Below are experts of layer 10 (counted from 0) of a mixture-of-experts language model. Rows are named router (the router's row for the expert), down (a neuron's output weights, with its number) and show model dimensions 120-159. Each number is 500 + 25 x the weight over its row's rms, rounded and kept within 0 to 999. Numbers have three digits each.
Before each expert's rows: a language model's description of what the expert responds to. This comes from a sample of Wikipedia text that the model never trained on.

# expert 9
Words in creative titles. Words inside titles of songs, albums, films and TV shows in filmographies and track lists, such as Love, You, Best, Night.
router:471519497521493489497517539555481490489509551508472502536523497548539549489491523533452540506501509506496497476484489515
down0:470486478545480508533528493522519498502504498508530520463524556485515482483481528507453472515468564484468458498489550503
down1:518478488460569494465546474467494487480521512500496518490509502478499494484505457479478521523503505468505502486535532476
down2:496510488522529507499467544499513478465477488522511481539508493489512490504467485518448473519486444497523481457451493478
down3:495507504467515444478533508533462511479474502455517495535500513474505497527500496498444474477498507493504513542521488478
down4:499510495475446439505487501480448486514473496501501470488481476495493496512476512500511510499510514480530509458514475530
down5:538520541505487525498475498473475494511464455537509525531504516513568491463513484492524517489485502506507499462464515458
down6:508477510511484500472477507473486493476445493477522512519507525502507516443520495500516472485491501546470469491483516474
down7:487473530505476535514468496508462493468475517529489530468516501548508554467481490512487489498501477494516491513481488512
down8:522524465521508502511518503490487547479544506479490545516472516494494496509529514492525488514508520546507505517484542492
down9:479492499503498488493501537495464489500529531488505495528536485494488518512451507510522509491510474456528484476480483487
down10:526499515466476480506509481462515471528546507506519511511505471504500494562499558460501503451531492507551549440522514489
down11:526480502459511478493513473494456537463482463508532499461475498464508501520468499491482487532489476465506525535479499501
down12:505517490495495503490513496515490497501444513486520498552517506518496501499481484505493492473483531488521525517517449494
down13:506496462510489477481521458511496538496459490503535489483493490493482462506498500539489477494476496542458504562538520528
down14:525535485537495515469477547489566485517477506514504564514529470525479551504487495495499473493515517458491520453480574490
down15:501492499492530458509474477556518524497490501479499457516496523486478479530504544489471479474499546521518452539470491554
down16:520499495478491479478520491473539540510526512525497512528508519533513471471451473486517503501495502479499493534516501555
down17:486469528506524525489457469545486499497505509528499511516484488484473454471522532501508500506475482500500475566526427515
down18:481499482483532515479494483560524484478464522529518512531518491503537515510509508543539472519484541457548491475485514536
down19:521449524522494485466494494466512528503541466482512512479500501488522473552504484475507470470488485520491524507516529525
down20:483500533490482520486468513497493485498507492520469492480520458508528483497539531533523457509538488555508497468531501497
down21:482500502505461505539535495506497474475478497551512534515452547520454484458496460484479514483455512493478500479512438535
down22:501474548517532480484512533499490471502532488465522498526531447532494480541469534506483512534489490473507483505502534500
down23:511533500505487540512465487508502478480491486489522508508471506469529478573491484530535494524512512549490527458494486475
down24:484485478529528506498501511467509506497518514490496496505509505483454515471529570516537467523520499508507449526541528474
down25:482498493498490505520470513533492502530533500520490515491477512501548510499499482502478491488500488513459568533526471504
down26:499510497495488508466471510538468504473475541495494490525451539491501479496493486501501526474497514486503505529432491518
down27:505478521503511541513520513493485474523474482542484524514499504540520534434473443501527497491512490482490520481481478441
down28:509527540471494465485482482543494548493477514527474485531483493507473482486496507494469496473499485528475483508504485516
down29:488537507486511500525517530500496477505561497478514567530490484497449518463489500478480505530472452504527471508514538530
down30:499520462486476546492459502500561476512536483508520519519485491534486518510492504490478495516516496487473517445500466482
down31:527544514499489484546492561470508474481462503473490466507493494523493508513491504535515569483503516505470501527466509469
down32:504497489503505517508494506525496495521500484481502478512513499524500505497516494530478481494553491517534517477497497470
down33:492493514495473527457516481465512464487460514454505445511488514500469518490527486470518520488484512494496464499483505449
down34:490519527516458553538476500510509533531476542483488489522533481501488500514445523500498525497484529481480484485523511508
down35:518488521522505488425494470483492514492486508453521509543447512511531502545533489532540535455514498457511522508472510457
down36:535516520537468464501491531503494522492519480539503487497537474497538493515476498503501525492505500492467512470481515486
down37:462522480492513472486532489542517536502490512515508518525559480550488522504499511508469493519527510482499566534489517512
down38:503487502509509451500482483552495529511528503487514531512535525485447519536512499492476500515470489526487541530515502512
down39:501551511527471507512490553495487498491516497534496517525551458531507504498484468543525529484494521499500521476491525488
down40:502522514508511537536507478501522484533539478503503509507506531486465519466492513473483510497508504473496486508465496457
down41:523486496457488510484470467543455488489467505514480505491499490543494505472490496550497504458507495452527536511509499549
down42:523509511497479527490500505495538481471490509477491472515546538501498475494516506452512527510508506512494519491498497489
down43:520481519516542495540505481501472523509463487487499489511489461502494504513496467487511528464498503492498492496523534500
down44:499512497524490509511472518481494551507518504526466512487510540490504452476471509511487502532487511514478476565491541531
down45:491473477551513459479498459478482499529530507495483502460470499472514468497532516468438467510535452530519509504492456446
down46:491465529489488476490501528502501540478490510489496491468528508492530491527518494500526491509502493557514465511506517471
down47:504498499486496487433505511517539541487533496520506493490533512489513511497539479471549532502528522503445534466525531519
down48:505487496516489478472486479487545536495475494472463499514487577504540510496510494454529488489502508484497518526467486489

# expert 60
Word-initial fragments. Short opening pieces of a split word after a space, such as r, s, m, re, ass, as in r-idiculously, s-isters, ass-essments.
router:479519498501482507486493559483511483498567502492462500527483490520511520458503478509508497539488543529502468497478514490
down0:488534506475546519490459463497531478515497475544503482511461502506504466507514499531457503500500462504505517480473492441
down1:503491479475446502477480482480563484472499458514469485505487478562531530531500481459508505489498549496530499522507531479
down2:531532529541543529489495474489498504492471520514479510509459514498468551543494535562489489519520481522482477501468477475
down3:511530454511497510447504468527475527545538539465530505507526512454483501486521491478453487492541508470500518498537511500
down4:492471518506489522506504473455519468514496514495508496439518474518508524509484521542496535506497472476506493498495490466
down5:508461508520515486469522508472500517456526495495487505486485514483538507528483515510524462539481482485487490497458521500
down6:494521464491491555486536485531478490549466444482511462452479493490493543555541495519477482507531516552515480507485470521
down7:477489513498488497465545501496473516497484482533534504470511481497500493474531491469464531557526505539456496511508482450
down8:493506490493487484432506471484551537488519472478486484579524544501548481524529519499482502500512528550490481519486532531
down9:429473451489488512529504448486502476496524508496467467508507493537469469499502484495460538526500466492484531543484498517
down10:485509478494504503521494492528472524511506471486527480458460487490487496533544491521501493502506500464502502509498476501
down11:495518515532508469479507508514495506478482503481470456523468466523472510515548528464475518503487524460499535494441448527
down12:507512480511484467518498496476508528482476489567472487509534507470515498512491521532504501514481472508525476470492487496
down13:493483490526475529465534487464521518510497494523500484490481468517457511488499458474476532494515498471502527493529513509
down14:519516537497497523511517522498503502502472463510544529491551512495521506479514497469510542498518514495519569546512498518
down15:515461536521509538483534541486488519539491499493525473568492497538473464510499523480503471559516495490535487498503475537
down16:476524503489497477523489481473508443506488475508480518460517485533524507492549502492535477510494511509507522516530525473
down17:511513452484495483493486533527547512514497523516497499501485463510536493484477469448500516488472489478534470475487509466
down18:492454531472454528504491547536515520505490470490463513525517495509494484575488543535524541470488504501513445473495537514
down19:534576514570516496485504498531498469508501498514521476506503485510512511475537479604524474479496489473523518463457509522
down20:522485511482531505513491525479462532480533452492501525494502529486512514502538543482481538513524549521526519515502475473
down21:528488473493471494511531494520505516534473517462553491538496498537480479435492501451520523461512532518507469502509489533
down22:508533489486498489496572468515492491505459509512489516513525499457499508496526510518507492530513512494475492465516513494
down23:454473470436489487506494517489520489468525448528513527466517479526505503479486452412508537503487538542458548504540485475
down24:458489473538519496486512472496504471473505501505510460539552521511488475514443497477473504546523512494445506523505479499
down25:514541480495459500488499519467480530493538527475527504524470535497492535498518487475506497497491499561496475526487487535
down26:522487560503534513432517511515461508482490511505491469493506484506517514518462555530496465508502502501507489499505478519
down27:516494489509508518456496500498504476541477481505476546481469536530502527467528492549500492535481484462519510493491500494
down28:536487470462514521475535479486527527517487503507505532514484502492477499435464516475512507543494487521505527525480512498
down29:486529533512513481513482512502475542477514463531534515512481514545547495482495533503524507470477569471499516493531493514
down30:492527475543487485474503501525504498504499489480520472488489499522501520504512507510524481509473494477504447495467463509
down31:531486496552511485505464548478516537490545507536480530527466517486531511499470510522506492507505460465491517487499547509
down32:485523505502517500489508480482507465489542499534486506516485533487523477492500527518503524514479473532523542505472514461
down33:464503494483542523500503528512503497507576488504492494463532495481487510506514501469506478461498509560499513491532514427
down34:493465547516540508520503503507526441477546526482486490509512497509453507468502522490502473530499458462497493523490516486
down35:520498513509502483526528522479489519474457469506488445536559523488477486511486502483488484474481529505495543467508481513
down36:490505494539496495532470490485558485474463472532524495472495526523486524513495515475500478518509530502479483495478488508
down37:480476435478488516503504519499499494533510481485488512496504482536490527496510555463495513503590502505511486455465523444
down38:522513517525505489444484470530502481493517512453496482475482498508509471516572492520489497482534474516477448486511460525
down39:458481525519507510482529521477526467473472452502515507510499524544511502481486491479496467524502497521492497549506489470
down40:507533467508505462485494489499509489503445519489493508500513532505493494447545519454539511525477495481470480511546502513
down41:521494478543505507482525495501534477485488519465534480523517487496481473448501521492507501469510507441509504525534499498
down42:455504514482508485489491450488494523493499464472505539527510474533516450477531508484507509547534457511479433536523478495
down43:511519483512537481482524523483475530515463487511509480457500587512484520524521488504512438482480551548481548506453493494
down44:502530491539509491521489438504528498457494479496485513534495473506501503517486487493497485523490464430505492441479508486
down45:497570494511479435509524506472453490462493481484522494505508491499538479491545476540496501492485508497494525513500534513
down46:488529514472509471498517462507486515499477477515500483511490480534492502543538494500480499535469486471526467511531496466
down47:488436521498534528493504505516503488499485477539560545500480503505463494486510525522545482540557508489511475501499510528
down48:509512494498477517474517518497491532481500490467485499478477503517500502520533476509478497498488522530520511532464490490

# expert 11
Capital initial letters. Single capital letters or short word-start pieces beginning names, codes and model numbers, such as C-17, Cultural, Cunningham, ex, ch.
router:472516500530512493494512483543506508453540533487482458504496544533507490489507538469481520490510497555518508467507483526
down0:495494527498498493493500512536492495525446498501457482495484527507506480447507489517530500488494473453498522520469435484
down1:470523462509483492479531490496531513552525522477502498519529519484538554484497556476483528529501533475511498482549468493
down2:493524512509505459493525470528457531514470501531539509494477472512514516453511485522445488508518488468508496528542485500
down3:519528446540539494483502492495469508492502499479468469493505495496493516450511481506516494523503490478499451530507473476
down4:495516520538529474500486473482468492506514511504570545465447510519506501497482481520522458507444512526540518486500533477
down5:543509449511460554501462523558525505487487477492465499491469527476507510502557495548535476518521487524509463531468500538
down6:526501467486466495502542503465524495518502498552545475479520501522506513494506480532538502478548513510531490484525529513
down7:526499510484533502513483472511478522493474466496495512511482477462476507510525501478458551475485491477466510474478529486
down8:496503494522472507496482514476511509481521530505496475496582479524507511559457486433475467467494542574494493529472499517
down9:502509448543484482498573482479512481516498546485505528510501493493520502490486504538523434498512497556525526473518544467
down10:486508508474500521531510494497514550522529510479514507489502444562482511537502521476516548517495503492487502486501486466
down11:507498543495545498514482496504510477520490530499512469507502464523510521529501486484499465478491468518506495474500481495
down12:529477484505538489510485505499505526498490500495457492459445517502493519489458535489506506509476515480481494491478509503
down13:469496477521520476535517481515528493480530532485555535485473531524521533511508512481491490524518520498488536552473467468
down14:493457473487482501511462544527484493470503489489502495499515511506461520475519490474488492509497487449493524485464486492
down15:488497485472512491453502482510515515515526473474488475490470533488475525481506524444457522513503508496523477514476498501
down16:478500529474509483480482498511484497481458501478478524493532495499514526534505438527459458471483501504522511491463535504
down17:491492536506492481534501507528499503510548513502540470526508519496501451476501532490523565433486501520501466485493491517
down18:505481510509497539551507513498471516483487494497456556474482477523474498500447469520557466502520514501505485463514523500
down19:456453471462500502508534462463514526476499496536511499466478462494485505504532473500500503446469494515482476521487550520
down20:518528481481535475558495507489461481472505506512474517473493486544494491495488490492486511518498546512498484509532525485
down21:506534506495514484514518483526483505500532498527492564553507482466498477518551515448496507513493459509473463500518490469
down22:471490464474499457481513469497460498503479520488453495454534512485492515513470501486474475517499499494507499484495515485
down23:505500515514507485462453547533525520467494486496535449552520531495497489475488533505490477529515499542505512512525423512
down24:478489509507525493524542518445478529519479512516479501504515467538505477501459489510524508448494496505528481514510491558
down25:490510495488487514495485475514497473521487534517505500481468533524481509500472526523495481530447507483510520507490477444
down26:532531498533513485493453526526488491490501533502457507509450496488487512474454482509529502508508481497492511531533538471
down27:490502527496535501496474529491511521481529481520455495490466471469515493489493545471518447510471487483489508478492508496
down28:487522478533535486503495507479491512490498472503516545549489506503498514490447481450471482523485484489497498505504503475
down29:498528498491534479433507545464500496497485529519488437508505488478522487526511498526463407487513512512482452492498478510
down30:521517496495514530489504514578462514501494524504520495468551508555504510502501468548514510464508463478487459516509495511
down31:497494516513497504495520498483541532489473464515486531479500457514443469487498500489522527456467493449475569506439520540
down32:524487516502486519454493489534508476502523468439477544554476503503504494499516519512500508541451491504500500518511507503
down33:523497490523535453480509499499491521448528472478515510436499501507475510484508525491497487477480433483459498487458516488
down34:539507516471526505506526520522479525495478501508500488440488510491467451489501504500531529513507471493512480531506513483
down35:514502551526537428495488511506500462552506520497504474466471485491507495512474478496496496489522529487496514472518493520
down36:481469481476496506530534479516504496523443483489468554478539474490529480479547486510493489489512486510509511511463487515
down37:487468478469464516498517514495539521508468513485470461460505509513500517525525502528484473478507524548458534517495500481
down38:486490495529511474523524483517470483487500496504489481437479524525511547531495481531513486465487474561469567454485543513
down39:479499519503510487527490492511483531506463517493492494509495514507461528512501482466525512499483463493494544496499466471
down40:472497550491491504518508517469460515556488544486555478515510530527474468533463472507489451480477480537525461480507497515
down41:483479564501499514480498468490509504502508521515465479498472484504567515510489528511518498484516524478518487474472487542
down42:511524492496505526466503537494481574483511475476500524497502480510534508511546497493545490517481484510525498549502454495
down43:502500479531508466509487492540558475443520490528494504494500508481473454464509447526474487513509513503481482513501472489
down44:504452537477451469534528475523485486504462494449507514480516523479481498471499465497479496483497496516494520563495470544
down45:459464494465507454504510482488529512484474500539489550440482488470546493488540539548517488445493486490480484497433538508
down46:474515508518487485523485533540484462517518478485533499519512490503458474535505455513508458495510505522467501496520461503
down47:468512511509502518511477508504489512483506470492498515470522492500491514524488460505498490483432542540504511503474501469
down48:488503499513533514443482486493511515517507486568468471523466517501485507468503523487486528531495520502510478475512525484